From a checkpoint of a small mixture-of-experts model trained on Wikipedia.
Size: width 320, vocabulary 16384.
Training: a variant of Muon for the experts, 258M tokens.
Below are experts of layer 10 (counted from 0) of a mixture-of-experts language model. Rows are named router (the router's row for the expert), up (a neuron's input weights, with its number), down (a neuron's output weights, with its number) and show model dimensions 160-239. Each number is 500 + 25 x the weight over its row's rms, rounded and kept within 0 to 999. Numbers have three digits each.
After each expert's rows: a language model's description of what the expert responds to. This comes from a sample of Wikipedia text that the model never trained on.

# expert 0
router:445481506509490553498503515497496498493510528511479504500560476516475489498486526510535510499499518507482489528481477540480512466491447511510507472520487469515491416450511490491489505493503496521525492520512550483496510500499479516492478498
up5:477497497534526510497468473535503471477555510520559475500512479536544488489552483528482498473498520568552491482477505510505518504515536467490525557502455492491509520467501488520538504535516521469521517516512488490515527542532479501495514435
down5:532498493476488509498487531509482528514468516508487483505497499534483511540508532466510481512505488501516477501498505488486522495520503473504489431498462478520492467526555481502509497504483494540491482484494474462530469510506489475505471477
up6:515518494456513524517494453502495429470498514512506521524496524530520497491497474482466492488541510553534504472491472480506501504510515537501481493495500476512490442463467510518511504474547513521539474529499545494557501502508514501472497510
down6:469484497530502487520501488479496510519490499512465512475501529506491495500502520510524470534501497506483473550499500440471491519487512489466526521514555516487518561539508471507521537475488520441535511463480485447511495450477510519500497487
up7:479460523502499486510548521479472499516507523510524508498503514447547444464499520470519508431495483536495504498493483516527503535495497526520535478491471508522477468481526552494488515449482547495531494450536514486513501494506468489472494478
down7:515480488502545505471496491526480484483504497448454497542531473565497451492509510501481516511517503520515534498491509452438499516530508523505537493521486487529484469542517512501499497501499487526502539449491463551514508473519502459474514525
It responds to: Prepositions after verbs. Prepositions and narrative verbs in biographical prose, such as in, during, until, after, plus verbs like made, found, wrote.

# expert 23
router:454511529473497513553470489536453513451496530520548500494474531497492519493533438541502486511522493484522512480529481467545468484459468509517570502478561491481514528528507512555494508477515492538530483520492513516502498505506465494515529505
up5:527469530499510534512480451466467491514533510474485522505506461525482566499478550531525499419496545520498537501500492476537521490457465493522505452502515518475465472503507501514467507475477511507497494518475475489526511486510494493495535541
down5:491512501478481522522474493486497486465488502535458457489535543456479512472518511512515550510501486488462506499483535485526496530463488507497510512476524459514486510554525516505495524505516491509492518481487503464535501509528486568506583461
up6:474484456481516498498459505502505494489475535521529531501499503492501513505507519523505515498491480498446481530502527501471467520501451500467527478559475486514509490513489504503484472562486492532499522510451487479509491494463485496492467498
down6:523487503485531545501500478526453498476495497499514512489497498476523515474486480497498502480494492533483531487513537504500465490511563464472495483471489507497483538516515512484486547535499502542507493502516465500475504505478457512553490504
up7:449517496487497507528494491497509500496480510536495494479492477519511480537534453538513493458511536476497552506505457470537530487512495492521539510508507480493498503479492548532414486522527508459464497493533493513559476482505552543523477470
down7:495517447536494520517508502457509474522503499479465494549476509484504536491525480448524522446498533460499469475517481492495481525447489526511532492474517475497528539519506477517498513519499484503520518511487496551484494524531472479465491502
It responds to: Competition and work nouns. Head nouns for leagues, seasons, teams, films, games, albums and institutions, e.g. National Football League, film, Championship, Academy.

# expert 8
router:480472462482512512525483532453517514492541504524518530490468479470538458501494550519523488531460496485507507509489468505508515482464526481484506477524436506466502465481485506472478494481461473487470503518462528502499473516532487474496476505
up0:485489505504460510465506498524535508483485499519487496504527476530490488494477497480478504467505504524498415484474496477510453549511486531515504480514486525494517510504466493502445517529472462508523510490511537484520456486496488519501491497
down0:463475492493504499504528515488513515494491482453522500528481526506523545459517480515490525504525484503567492505542477506481477506488502550513492502494531486510477491493491521507514495502489478495495493461521538489492500466467522523481502541
up1:552475477504512509517460527512533501497526548541520459477516459462463494514519547480493499550531534478516558477544528509477515513505471506489536509464490493457499484521554494494499535485527525492494498535481497468505521525496514532480495512
down1:496497489480510478491480495481487499552495526489482489508483534487534509481523467515491518451543480521481454570523508435521538503532513480456488510491452511454529477510560446524492495462535542490496519456518457520493479497482469495561474494
up2:548509511514509556521471484524504499480528505498494456520504471502460504481493529517496519454493483479499459509514518497482545496505507504506469491533510535449554468544497465488526483513504523501535523466480488500522474529497521472507496513
down2:510506482508539488484545497522543486494486486473504527531482488488460502473506478495519494427460526524481527519506507510511499502476505483458550494487517504448463542494469458477572495538489514480467514473499473438514544516488482538473502496
It responds to: Prepositions, especially of. Prepositions after nouns, mostly of, also in, to, on, de, plus place-name starts like New, United, American.

# expert 18
router:483487482469482486497494508508495457502489547450515514450503477456531498456467501461479506492503511492451534475495542528500516503493522517492476483503539491484487507544529543490531475501523508479494494534516545502525555515495539486530521531
up5:478477495509484460492471513508496473458481476484485566528520453503489529532528494465494511477507490498498521499480481519514485514492496486521530501492489465481511523486515527451508495506501520520494526532515529517478560565511531508494527512
down5:515520485482525444512457502531459526475519463524470499507478458484501511507467506467521537503542494528495500505541517481504472468505480498538473496464456521525477518495461546494456537479468507515507500477527546530511458473504495491491528508
up6:508537468542513471463506490471467512478480491519471500544519493510498528522500497512479519473508534503480516553484508511514500488496521473451518540493516547457497483513508472548556486470507504490474529541509537499483489510498505513503509488
down6:462476476488500474539460509500529502511475531444546506477470494501548476496504481480541515485522497551479473499495515465446503523485486484523525540515464480505506482499532523532508497512511493530534466499493537497529502482535504462491544480
up7:452461550534497525539522489462540477495508521511478522473520515456526523499535476501533525514484459494471477517504476529474500476504534505530505499489488506473496495502519495527521516515514526518526526532496467520473528535450475542482490497
down7:514520468493471510521464470541503509477518497514468469519499465499482515493483491484474482504519516479493540516501473485481504485516488503537511512473473468519493478497546514510503534509518506555474504512476520569505459553482497475513489480
It responds to: Line breaks, opening symbols. Line breaks ending paragraphs or list items, plus opening punctuation like (, ", $, /, { and anti- in chemistry and biology text.

# expert 25
router:540529505493482504472464445494499479454536482505489489525478521495505471564487454498524484482523528498504475533489540504481460516543513540508464458472467511507478483497497463556475467535512487488555554475471490495477542516486497482529500531
up0:523528530515476482532467486467504509516460499547525473506492494487499477500504502476511489514495465471479466494500508446505480569484515492488468509486494515500521481474505475546457519491506496488460491500493512464502494521533498507463464525
down0:486487457502495505489511509487500429536536528534448515475487522469515483511492503481491497507517481482496524525470501504517501495504488461532468498483484517523528503467445524462544494516478514457528492519467490568460474482479515506490535425
up1:498532514528523531486539475512473494492492481510488551492472518480503522525536518517478526529499482512521493546514502506490545490512502494526484495493515487519458472498522482514479462520492526523525485491511462492451489492516471526482528482
down1:533529489504483487482535489469497514495509550509486519498478521491489465519491522476497518467549519477468517534495526490499454481544493431505470515467502528535493476495503517522506519492498526511486504501499467523457508466475496516482491497
up2:495529510460502451543515477481544501493479544484466520485511542488501518462523528520519513488519520473488477487486470519502463487501509501484444527478505501532506494487511512495565508481510523511531495519466472416529500500551490490498512470
down2:456511465473473503457517517524554505494463457488483496463508523480513527526520489524505519516471526476516523478489457485461521523530477507500489482521485484499544487520500468468527529490534548497480521440538477513511490486505513528490519492
It responds to: Word-initial letter pieces. Opening one- or two-letter pieces of lowercase words after a, to or the, e.g. d in duration, m in miserably, ex, trans.

# expert 10
router:524481481525485536497466487533533453491513521494521518471506494496502484505540533472525519497544505514571534509512482433455506517520495519524515534500470502536509532521516482485500478524523555516458504496489501502476492484492494489507499444
up5:443481483499517531558497503508469482493484557505518525469523467497473538493519449540512504457508452494476529487465478504480455504480473500494482446491520500499521503489511450548512475521517502459515490472489485489527498464534505443492473482
down5:525477506531532501531464519489485488485470508514488480484493528486480533530498494526536489449471531520492497445523529508523468464475523558520481473528464452492526471509531521479511517518468471488532492510512475498491516497504472538478496467
up6:498488502495445503520485515520481489546495533487497497492545494533459489505488480485512515471468518497513519501489486495511491521465480484516521517470513567484493494501511539494500469459481532493455468520516525486561496490480515506506514466
down6:491516507419450541453547477490469483535466437544505526515490508523454533500463518486507470478480558501469518500512520498481508523482482505513478486529529492497510507484507487519511521539480482462523522477481490498494494540475497530489511506
up7:514510518526454505502528508552503463456499562532542522472499531497501525472505507498448517491464512527547473518498450511507453476543501474508500535500516497532503529547485470508521505508537497548474473506519512509470550490518531493498481485
down7:516536499484513497491511504508537550466547544498508534519537507531497545497506508531436553503475500470482493530550493492538482484537469518493495504524474514550514498505522471485501539470478500490489501451547504498513502459511499472497481479
It responds to: Given names. First names and initials of people in cast lists, credits and sports tables, e.g. William, Linda, Maria, J., and pieces inside foreign given names.

# expert 30
router:531456473493467480490453477490496528449511500475497489478498494496501534512506491511469544470464488498487500475487523467503464480539501530524442498525489501526485489539484499535534493479500525518516492468555525502497499441510485464501525499
up0:531490480517493513463509480466485520488521492494476460532474500456542500453461500484508459445515475531502445526484473479488514514502485506520503491521530534540491524486504534526524486498536510481475498508512528526468475460453503534508488498
down0:558494472555489477440527507532515506515506488519476491554492488494486495476487524470487489532472468519484470502476491542521515513498514464513510470485487492524522514525514506566509493494515497508505488526487502510481507481502512508475496515
up1:496505502536439480512486474444456502485433465531516551510494496433494487495507470499475518483541465517498488459511490490537476484528501504522498463512474539507542480501525489526479463518524488516496514476528528496534543493463481467493507508
down1:495533518504495531563482519532506562458509483523483449491530488470459526517524510508536504501465495491474478523483534486472462519512507469509489507513505546467507459533530518517468511477493455496489468468544517482530524471477490505510453493
up2:538507515507521443472493473539494490464532496499494514536509525508535541502516485507488491533545515503483456539475518502515495501519509485466479480495504496500513468484498498526506504494460487471547480491509533518450497497498488518539485529
down2:515498502486490500476530513522478485519474507491484500534476490489505448551516534442502495467500508522535537544546531527522500495487539459484476463523531488501518508516496541472506496478472473487521508488456523487469507540474516526521510560
It responds to: Proper-name and year starts. Opening pieces of proper names and year ranges, such as Saint, St., National, World, 195, –200, in military, sports and place lists.

# expert 29
router:441498494505530465508487477496470482505507545501546537537504505513506475520519467532487487466489473518519502496510510525485561531453528509495547502466514516527554527481494517522483523511511548521510488493479524490485536533524507501496482491
up0:473502518482473502483539516477478496496486530479495523495475516512515508524460499446528480503528544489479483498472442450496479513464506564474497461510547493514465472518520522528489477520525548545504490522514496517517513500491490491551476500
down0:515476469543539525482541480442511503469487464455445507551501473484491504479492460499526494528512470453495518466518503509502515489535501477474550502516479484499511484504463524479456471462505493467496489488463494505466507590516485487490443506
up1:482502486463526477504560507521490459454502480482457496496520511437515488467526531478487495488517482486522479477502524477490501550484504486504515503521544529496490513519509469465453488485475505482470486494506483485495539509506508505541484527
down1:456518533528526495485513471516503506508489445479519523479509505526475468469524507469519521515513484517485489498539451517539522484498531521453489511493477513503485486540523479477476543519495471534501519453501472485496518511477546539481461509
up2:483564501497534448472476524484496508482474506510493479507479508487518467523535465487516503492485473492494482513516497472505488504488522501491494469472543517497482546529485512487537493466496508478472490520504497477530503443488504490529525464
down2:481508492500486533489478573527495465525483493490490496506479517465483501563489525516547503502485463524518539520483516526490429496523500470495491496461503533425473498471514506514498500490492526515512493503490492492524480459506518516473496524
It responds to: Auxiliaries and pronoun subjects. Auxiliary verbs, subject pronouns and adverbs in prose clauses, e.g. was, has been, be, he, she, not, only.

# expert 2
router:505481455481507485490558507492516484537495497460472503466511511477483521488460520530555498517548454493430498496471487555501468511506503501485527513525491466452542499508471483519505511493477533538505473508470529473532522481490513479514513463
up0:527513475484509464503553528514518476515528502521500468519501493487486483462484478516475494514499481503452520525531495525520523518476513518542516487505536517504542521473537496532541507490488474493507525507463542514470512492528515477503536461
down0:493498523519529511468502471511500499479455505484465516498500490467507503496477462498479514493478494489490485532462494525505512524511483489472536463503521515486519482506554458498548510476530476485549461490490559496488504522451472524523493498
up1:512498494497510498484495470485501476484478473517506531495453510531479526467527500479523508517432486499514525495542467539493462502462521507516503478524510465493476496492522489504479519490500497497484499497498510514475461507508461451489470484
down1:527518521492491502471501491490459498492511538516483473495505495441525496498547501527517487499502487465492507496533477498466512461447494522482531512487487510498520510511522520500523474503473528512521510525536458483495482522500471510515457528
up2:492503494473514466504503517532502461474413463485497462505443514469498484510511543518495474495510474512529539531517469518477497460487509483516516538472481490538524510490540483532499520481494485545521532525486503488482543504489512489464459504
down2:489456507522496480495475495451484490500537464510464539499488512483531490501507522496509509499514530528480498501512494505502547468472536496481535534519514477536560473446499491486514489514536518520472497487541448519485467522487510512480506478
It responds to: Infobox field separators. Colons after infobox field names, table pipe separators, slashes, dashes and degree/minute marks in coordinates, e.g. Regime:, FAA LID:, 84°.

# expert 3
router:547457509523502463514489496487519492528532480561496465513510489511522497453475443474504451521472561542518513485514532474480481498496498521494513493526490488531445463490499484489490503508445502512525493496500498522471493503448503515500537477
up5:462512481529451517524517524499479509495517490492476502499480507475506490506506497509517517487506502497482488477505477484485463498504489488498513494491504497464508494497499531514498527495494489515485499484536477482485547470510502536515538515
down5:468511511523537494514504508462484485463517513440512513518477489532486565506464464528493468554546513523519526497500510533505554459499516479525501515483538469492520470504503542555533519467537482494529498504568524518504522509446474486510478476
up6:503471501503513532470511487499479452467468471504512502505512541490541497428490453502510507474532512480521499504494472532458475523493484498512513496479484487502503495531469472497504467509526488499541520526529495516510511488532503511475505493
down6:534509520455471494521510484465485506473500520585512465538488508485503507489477482491497489459521556515524524437493505450468489475511502486499488545514533517526512490519491498473531484504497487509503470512445495519468494496496500490438471498
up7:474473449497483499561526486490492492543522524475524467524523484495525529485472474496536527475519521494493485505494534496526483514493512499524492464563504486501531519500484489490486502495520529530503506517517496486517513474523486482509544501
down7:556516506537484523479520499483474536546518541511516478467464528488508472520483510486516466544514521493499510487509478507493490495463519506485509521515514427462492511556498444461543463511483538508493539518498501503522478511542489477479519499
It responds to: Place-name word pieces. Middle pieces of Romance and other foreign place and personal names, often accented, such as Cam-ag-üey, Nouvelle-Aqu-it-aine, Massa-C-arr-ara.

# expert 7
router:497496530512509522497531537512502504478500475499485484513530448495494479489460479499501540508459484506491473510507484533518520496518483493505486492456472514476503481511492515461503462497464484514560484521585503493520493505521514522480441499
up5:491502470509517490485486554469531502445458493503442494534472533492479528478507472483494502547513445536537553496482500492492464534517497486486438522527498494469506507472476534514527497508517499481508518509512465468535523539515527486515509511
down5:521469503516474487468531457517491458481501487513504527541486491515537540520499464529510469507497481514543457504476468506507476548502478493461497519465491514523536493498517500535517498516524505461530461454480539522494447520510461480511494452
up6:470513502502488487497478527532463498494489477531537503512508503559477513513502497509496536491466531491506519518504505472480458484490505496509555504501510484545457420484527496468539483482480522510462481493514488507484476541479478476532492482
down6:495513551484495501472479524485522490516521491484506524525555509480535526506522487445504503487436500493507518512508525484519488454501499496475532490514497540521523505487450556491501492514531510491510493488451487380527501494480469508494515498
up7:509506509537519515502509498492533500471536573498482480529473464524472510498500542579527513483509514511510500492526469521527468464495509496493490500445511502527481486502481488444516490465448522509516489528532524473522505480512511538490533524
down7:512497497499468506499508542467537497496478498532517520459537507529528505467498445522489528492499512480524502508501504474461519490492505488490517528501511481514491466505511491539505457529502459493501486507537493525490487537524514511494497497
It responds to: Function words after verbs. Linking words and prepositions after was, is or be, above all as, plus and, than, part, became, located, e.g. "as well as".

# expert 9
router:474521463510498491475525519532462516467456502555499496521505511493468471501558474496492493516488459470552524500480503466484497488462483517488552513508567490488496508508555538526494513494482508501494492487502442465476493529475483497503479498
up5:501551501496511485501508530531471471493479505497542486490502491510468485511476514492506508504498490520521507537464507490501469487472457478500495449512531500534482542517508508523477474488502496510551510480547500537510484494443468495470505494
down5:531480463479486519510505520517464531481537458517545513497511495486492457507502515485490529536537555445580531524504531488495518463496529503517503532515491509487503479517482476473486475521510467491477471473493482504508513485510495488511502541
up6:465463521525477514526515472469467515526452517513516515477544464480509519494490514492482488478496505527493465481513450458443565529502513487506522494481487510464464527481513506522496495498497529501480495481526526435521527455462446509512473529
down6:498510484491492536555510468522496483469477490484510522490492529511519525558504497510469478482493535526428472469485491489493530519505566472482512491489478477490501537494477487550519508503522512529523490494550517521514525449484503501527496466
up7:451508505539488486488508518495451512502505485491482496524499506502491474458492542500484453539503502544484479542481473530505493504527526458498526498521491463493472549476541549506494497470501488517514467510476476495508523504507480553496495517
down7:472471503463529487486489552459510520502502470500523523535488535453498464503492526513443485469514463496544476504489506489517480527562514469493477451521457521466485532490492489514514501507489496494538510509498524498502472542487491506507498463
It responds to: Nouns after determiners. Nouns and pronouns right after the or this, chiefly places and buildings like village, county, station, centre, plus which, that, it.

# expert 1
router:513522518461513475516479533482526484477509496468506495471498526501499517506501448485511513510499541494499553549517528445488512518513503528505458485481500512495498497508489466443484496484521515474535485497482483514487516480509519499500554519
up0:498510493428499460515493460497461533474493517466504498466499508482446524490563507511496541495511521512525529518463453502515511527522494481521513511536460507482520488476475524470548534511489476526535510527474512434542490504491503462437476487
down0:463494506468501470512498481476483519476497467485505475484493426512499525511500492490481522507492502523440493505468476483478475478491510503499553501531501460501463537488512489520465507507533517502490530509477527508509510509509469482443446507
up1:500500477497507486463522456517496521495506488503477508489527516560486494487518529431553481472477526510514518478508495474466503493496513520517437494506530473534485425559525528489455516527502518500494509517494512477488505453485486484484534534
down1:457510494468511483518509495482516498546480482494532485531535479504503500499531506562441478476490488473452481470491504539483460489487477490460507531494493454519496504449475459511522533506500516503502501523488523469488486493513512509496526521
up2:470505485511523470477528537503508509522463515494474516425521497500478503504467496485482480516514484521485561516498480520437474514494450488498514512455517514502512509516506491492529494490476488514499537484470458517524530476556502486506558442
down2:523512530473504507525533486482518551501478573490491490478523544508521518464497502497481502523495523503510480541553476515495449450490504476497479513503451512473525489493498502498509504460494513460550515432506518537487499490478450537510546477
It responds to: Mid-word consonant pieces. Word-internal fragments of Latinate vocabulary, often st, pl, qu, ass, after prefixes like re- or un-, e.g. self-portrait, impassioned, prequel.

# expert 14
router:511486521448501525484486483502474529506483501503481493517518505525488543544587481483476496547508518514520506501474499526517494494503451534503503495508490459489485509499515514516472464516504466487478524502498502507485505504492477531485522492
up5:495515504490531518515543533503475469516460469489509503540536544466512499497532562486506487472493509529483530475486533496500522490525491543532494538506509469512548489508507527485511488488495489492500483480518463526478508500493462511479480495
down5:453453509496557508468507490483428486521519493505493491525506518484504506472486447545530519503474511488467495457536532533456499502487474530521532460452465476501476466480508480468473528500471491555503546504470497489500515511519509473477479483
up6:477473481492450489502528505464498486472469510487530520529535537491466530503568504509508501478491497492578502510506506539485478457511511514516488475483481414542496507511513518501512522494500501482512468519447536470462494515541516484470526494
down6:464489513455501513513506512500510516519534496489478467472476534498525535492540501484514466480498473492546545477522527531501476461495500519515513490520495498486518498534502487498485500488501454496529459493507501494498536530501488492472494506
up7:478555523516518513520500491445533490527468500490528498548545507512485556525500506477497447477481526522500498498533490498514518532450499526520510517456470512476492440509546484528493474498504454491520547458515484499553542521534505520495482492
down7:430488490492504513509468502469532481472476543461526496486563444477464547470469480487497492525505496496461528447504504503497504519552498465491510518497504533513482508552552537475512567470528523498513531472481486533511490505531507489542494474
It responds to: Mid-word pieces, everyday nouns. Middle pieces inside split words (pe-ac-ocks, melan-os-ome) and plain common nouns or verbs like water, cell, blood, go, run.

# expert 31
router:491503489470519538485534522465489475517505559487541486543486474479482472477468500501522455520511494524501482516501510516532511475533530484486505473500466569508532507499483474501474527471443510526478484457515507499527491477493483525482525557
up0:503481447500458512483509522523445485519495494476484514491506536515498518526479514489485507535458521489519538497533506487478543490505539504493460526522471479503486468468545501523512529469464478479534550516493501459475501489499527535526478527
down0:552490500529509531527489521500496509525510470498512482483495500505512496516508525542542546460515482514446494529512484523504541451527487488545506531487458509467491464487536487504463492495499450514470495501472471468501529482501491467507518486
up1:512517480497479485452567493476519520524511504498501526500506466540482493502523533532530483520494514501494481523540455488524468441504483501473482472506447516565473460481501482466520464523463498485498473529543512524489454489499495495490465463
down1:497456531485480499516489500511513521500496523524531498519499517487555524494470459501485495515523473532483523497484487466510541491478487475480498482500530513489494484496537528480497460526495511496474466532545489503470456495504479493484516558
up2:522486492506482501542517477497454465526500422500467476539477473500498486505515554465494505504500509472452501475502522523499474521460487484520498511495552525432553525502547527529496502483518493478525473485551539495519526477483571503479502496
down2:496550527495487539453474510484472501496522513477525498571508497470493501550499526495494507517498479503449532518491490514548493462491512488500502467484515509544496470555508484538474501532458469523514478506520512512471526492459472476514516499
It responds to: Separators and conjunctions. Table pipes, row dividers and semicolons in stat lists and legends, plus the coordinating conjunctions and, but, or in running prose.

# expert 21
router:545487487500499480530499506473498487487548431477478560474499472517494506524496490495504460488514494518471519502517512535507520502489511489525468535481486481515488535494492492471460480523539507465488549513484509515498472530465479520470477486
up5:517516505487527477528501471501485509484490509515513500477543489487465515520517533526490483492487482544489547529486489523507536525453511498545496511451513496497497533440486496463452488484532500526490550521493497507501492538510526502505471471
down5:511518475511522544508512489509512512494514519531515504522527464500547472523515498487465556533512510465531479488487532492493514475507521528511468472450467515544507501503465496542465503545483554515473469526488488486515501455448502499539474508
up6:486512487483429490502483509539490485508499468449499500494461472502514520468517483519516535516557504525510471502471481535497485455482555514573521501476550528486454485481526482463457456502567502497479519537493531519470478483512539496514473475
down6:530514489533508504496479507493501473501484487458547498499531521504421521482474487518549478487482499502538503472471475504515516516489494516527485489503494508512477501479498546509478485515543481493509501509510496462477476490483515540482513438
up7:499468498520469494527492506513499530474508496525517532489493536506460486509487564473529481496483487523480515511476482499514463521527455493510539489537502514502494536485510469490527467499467509512540487519486492435544516521510465493496487441
down7:503511483531508495473500474509463461479450525503518499540482496508514499542488492476532493504496502505474525497465463502486544518464518479487463484502479452475545535549509501504479474494509476504473481503515476528519540485511461471494493471
It responds to: Taxonomic name pieces. Word pieces inside Latin binomial species and genus names in taxonomy lists, such as rig-idifolia, glab-res-cens, -idae, plus van, von, et.

# expert 28
router:525479507476517489521503485494489517509517546542510506541479517477512511534554480471483520545524512479527514494513498454517465551501474479493529496455501523484469540502472486534489529497463522503527535492507463477524438497498489517536558526
up5:499461492510487512502464520497498475507526492455502502533506479480457515471518540515481524497507496541492511472500482445485477486502531564530521476518531521523513498532475482513537492473545560472474478493518495502512522486481499462492496537
down5:501468504426474485473519548504483465501466482498523519521479467501465474515538472525508523500509526521497476494539509456508521513489495506481487512490539509500499469475514488475517518508506536471496453486536494481458518507540470494543478500
up6:456469557483522489511525513472477508495523504508481489532530504470537532534507520511463512491520513519529527509433483478519531506486520473526500511523557480475465543536501521474526545512454505539490524479532484525493505501517465515509539475
down6:512488480516533536486535482509479509527513540471532491482484525505436524495509486516529475524505509472492501476501494476521525532431522526453519515506479480543502526470479479496522508559494517475496468478483519471521522510508484532540510467
up7:536551495460461507496464536499490507512531533495531488477528502476468511514470486529489508548503496468477518521521484484506503503542520465479511492500497471505503495471469507452510496535480491528503530486473534487510480479493485488496474568
down7:481437486480497515489470528485502511484507467483510491489482514485503515528539487526474540525498498479483527547558481493501490516508510485486484493504537488532451494494517467535494521459525550515489493550501461534514476484537511502524500506
It responds to: Role and person nouns. Nouns and suffixes naming roles or relations, like member, player, president, son, widower, and suffixes -er, -ist, -ation, -ment.

# expert 11
router:520511466506508494524476465482530532509498483488498502491484544494502516498473473483461510541521503493493506526483518452456534538512524540502445479467489497534521514514514469450518493483523517508520505519470467499495519510507514543506495526
up0:510515516461490464526474464508475479527499517483512510480489497454449508479550484495506514523533504503526505443517472453502520505470476504521453480530518476555501534506482514500518510457517513509509482465523469519490517488518506528482476501
down0:548484478542517501529466505535562487487509494526528503506532549506515506483502525491530489497522473510473501460503532467606462480475519489495485506520480477466489482495485488514508513471465471464521522491467536467494504496515500478553480534
up1:469503497462485477498487512452528510488531522541511469512526529529478504484500538550490464521505470530532487511475551467483516465499535495484511533544548521485543523523485507523532528480495533457494490502520506431505488491522462510488496453
down1:503477484461490472498526469491502481473470534474486528490501499536474493511513515493521521482499497478519522503489499482497481499531470478509485521490506499486487529546475532500480505473502509502510508494523487522557498477517514494476503443
up2:468482486523504507499500468484517505479494507473541507509535507500498497505505493497453462527513516507510511529511520564494511509507496521475546490456529496532517529501529497495480503502488545490510483539474526533435545488522460519477471510
down2:496457469512535479487495513477518519497546490517522514521472487477525509466470512497505482472551518455469502498510498483462504506549479521488491506489530509495506494500523493493492479502512523524516488511466470501515540462513492542514460496
It responds to: Word-initial fragments. First one or two letters of a word split into pieces after the or and, e.g. w(ool), L(jubljana), "P(olar).

# expert 22
router:513507514472516468504514527458511499493491504478498473552480492470485469488496517528491461478549469474475508517482492515502493493477498487492525484520505525539510492451442513559489517492484471502462534502471478484453514488533509457459470527
up0:513498500464524468583449531498525504475536553465514488531482448494453527516489535515539504484473480516493467499472560499536450485489467507504515508506523496477467510494481483512455536537520492495500467491499477486497467488526477486476514528
down0:533504502476494519512510490507486497474482439494447506473489523480505515489515527494498490471499479479524508499497528520514487507497524508496482472472491458525450513473525534473472529521533526503542476499506510443434502484541505543448559460
up1:506512494511482516511494497501474490497524524501466524521497492469459514507474502482485499480488490500537540542507510474469468491477467454499496501443504490567479528509499560515473505453526500518536534530535522477484498479512554510521555499
down1:486485520500515502475525516520467535532490534466527465456556509533515484514498495453512527479554522494543513494483510482513510531502487507535498503524476493502467545542535494482546512487456497507523515508508500491492509460494486502514493473
up2:519501515474524455552456492503482496492542484453524491505519492484485481522501478484485506523545510510492472535481564486517521530509481496534510461485492538488452509480505552515491547485533521486533479486490536491495472484473543471531516504
down2:477535489516448507493527530481516495503524506503507530508445486516528522489498510478527551522507566466515504493480446520480502489495475472496492535473507511519526498495468456475489496493504500510506505486486498471539490487492533509487476509
It responds to: Articles, numerals, ordinals. Articles and count or order words before nouns, such as a, the, first, two, several, and ordinal th in "20th century" or "45th".

# expert 12
router:565485502496462492513567479516528510514510485489485529457466502521517507477476556498495506452496533475501467504500544508466525488515536523493484531481488507549482520507541533456511469499514515490463488499500490557518479507515549521520492464
up0:518493488516465456467482516460495495468477490509530483437512505501494530495540493517514535512531488451464541534526492476487516496555519502524534482517484521514557534531503523513529510440469521489523493534501454466564516521460504479503537501
down0:454480515430518493525508469527445531491495478530529525506486458474530488529489541506545521522507512509515464481486547486522466532507530502489499501468483478468473477488521493541513500481507535503476526481559470528483509467501520516511530500
up1:478520508552485450488469516542507470513510541502469520540490523525497457455489507473511512495502469446497496566502492535500509517474491487500535543501543465500505467525514475473500532534482535493453495517514548521488492508491481554450496485
down1:522530493542529523503525501479498456466541531464511507502484502519496504530547479494484514534487519482486516543484472488508512475471481508480518491458487544525498479525477448449449497486520545487487524526490471527505502515501492489477523488
up2:531518466513495514518543522495521491493513484489466465525472471459512531511539506495537502520519483533511452506477468515492502505511518497509544472492471514547515491518533512486490450499492492522524486488525518458493507480486509467480516509
down2:455485502540527480504485492533486474501487444516449477474454493512484495514483443514495498479511506493466500483547516446466516504536525458480471466517538501478523462471554465523491496508492506494454496505458508497487496468562521489467494520
It responds to: Foreign name initials. First letter or opening piece of foreign personal names in sports tables and lists after country codes, such as J-elena, D-mytro, Kh.

# expert 13
router:555499487504487467435525493513479484473445466488512479489494522536515514501511518542513541492453459515529466468505485519464498479521555544492468499494496509478505492518503468498519488504442481518485512501469469515518479519510510492493518490
up0:518534476516498530498455453527505486446445507511520498540501494559512523475536492513501460470472532486544521466517463498490519529508463485523507474505505506515533475454527477472524465510538514518513442515499494534543499510458456474471523482
down0:523471488530468509509481512503553524475460517495484529500460481495534470501472525503506455513521491500489464450506488456511468483504517516488469466534497510504500501472475505516501526539520496499536494479471536523499507480469506502480499462
up1:525544517536499512499489533520505519482492505509461508526501518517531507497493481505548450514513501516483504510498522514513476501513523471528506488502506487531451538476510482498502472484487484478513447500496526521516558502496489528501501483
down1:489461471436502514523510503529513546444473510523519491511474504527469487495511519468468552540469497534494504506500484463544493468492509530521498524459475517511504498553463502523511494469484514490505488517529490544487508524498495505507474510
up2:481523462487446493486499451498525530547428509502464556489509504491455469510552522517515483492463544500494468522512475528506506496502498492492506484526542543509494518489528487466492508509500483472539524507443469499527499505497499504529496559
down2:477485522531486496487461508494518496455529510515468484464519514519538490533544473510531524469513491503501489484488478511494491506509488531483521559513499462516487501460497483538478485482488490400492533493480503467500484521489519506514512466
It responds to: Section headings, sentence openers. Words beginning wiki section headings or lines, e.g. ==See also, ==History==, Gallery, plus list dashes and sentence starters like However, or According.

# expert 16
router:520503535511483535475503474495511520523518480505457468507534502555485509485492514506513497533481508489523508512484506515480452513462522460514542495512527517554495497519506530508496502529507519476474515447492481534462470489469467547473486510
up5:512457506477465495517454501468522475471517524519483472483474525506510488484477507526452504523518534507458457516506492498484524514530504448509509487487474467485518518445475509490515524525482505488502490528492533508463486539484464497431513510
down5:526505481505515490513505463499480483499491519491518491502532502496452501494492514477494485514474518495506493506493509472491533485513541530511477479510505518527496477485538516505499489519487527491537517485497487500487520491541507493484517503
up6:493450459522483448513499515489505472476495476490461496538472508517532491502504548469463479475517509508505480510531520483468520483481507526533505537514501531528504478480475501482542516530523504486476461503510507500544483489463545529512543515
down6:518476530511498500484462457504483532485471486471520462520550453533492531483519523542490481502555481512562491487507460492522510507510527537480482478467481525519472493515564495492468451475492463463511481527555531533529455523539442475511484463
up7:488518483521501541484527534501546473479552517492534488509499478469491504483495485497501449526494496488488492532499484476473508480491447437499505495511445504497506491486542508515520478510517507490516533496496484484532546488493499466472477506
down7:460503469503526466525489416498468535500445504524513480485494519536536482476513465509482558481510517503511487463502513501521466518510522457473532495455482515468481548480454485520513517472523506493530470479474521519506519499508516483504481476
It responds to: Surname endings. Surname pieces after a first name or initial, such as -son, -berg, -stein, -ić, Smith, as in Ginsburg, Kenseth, Erikson.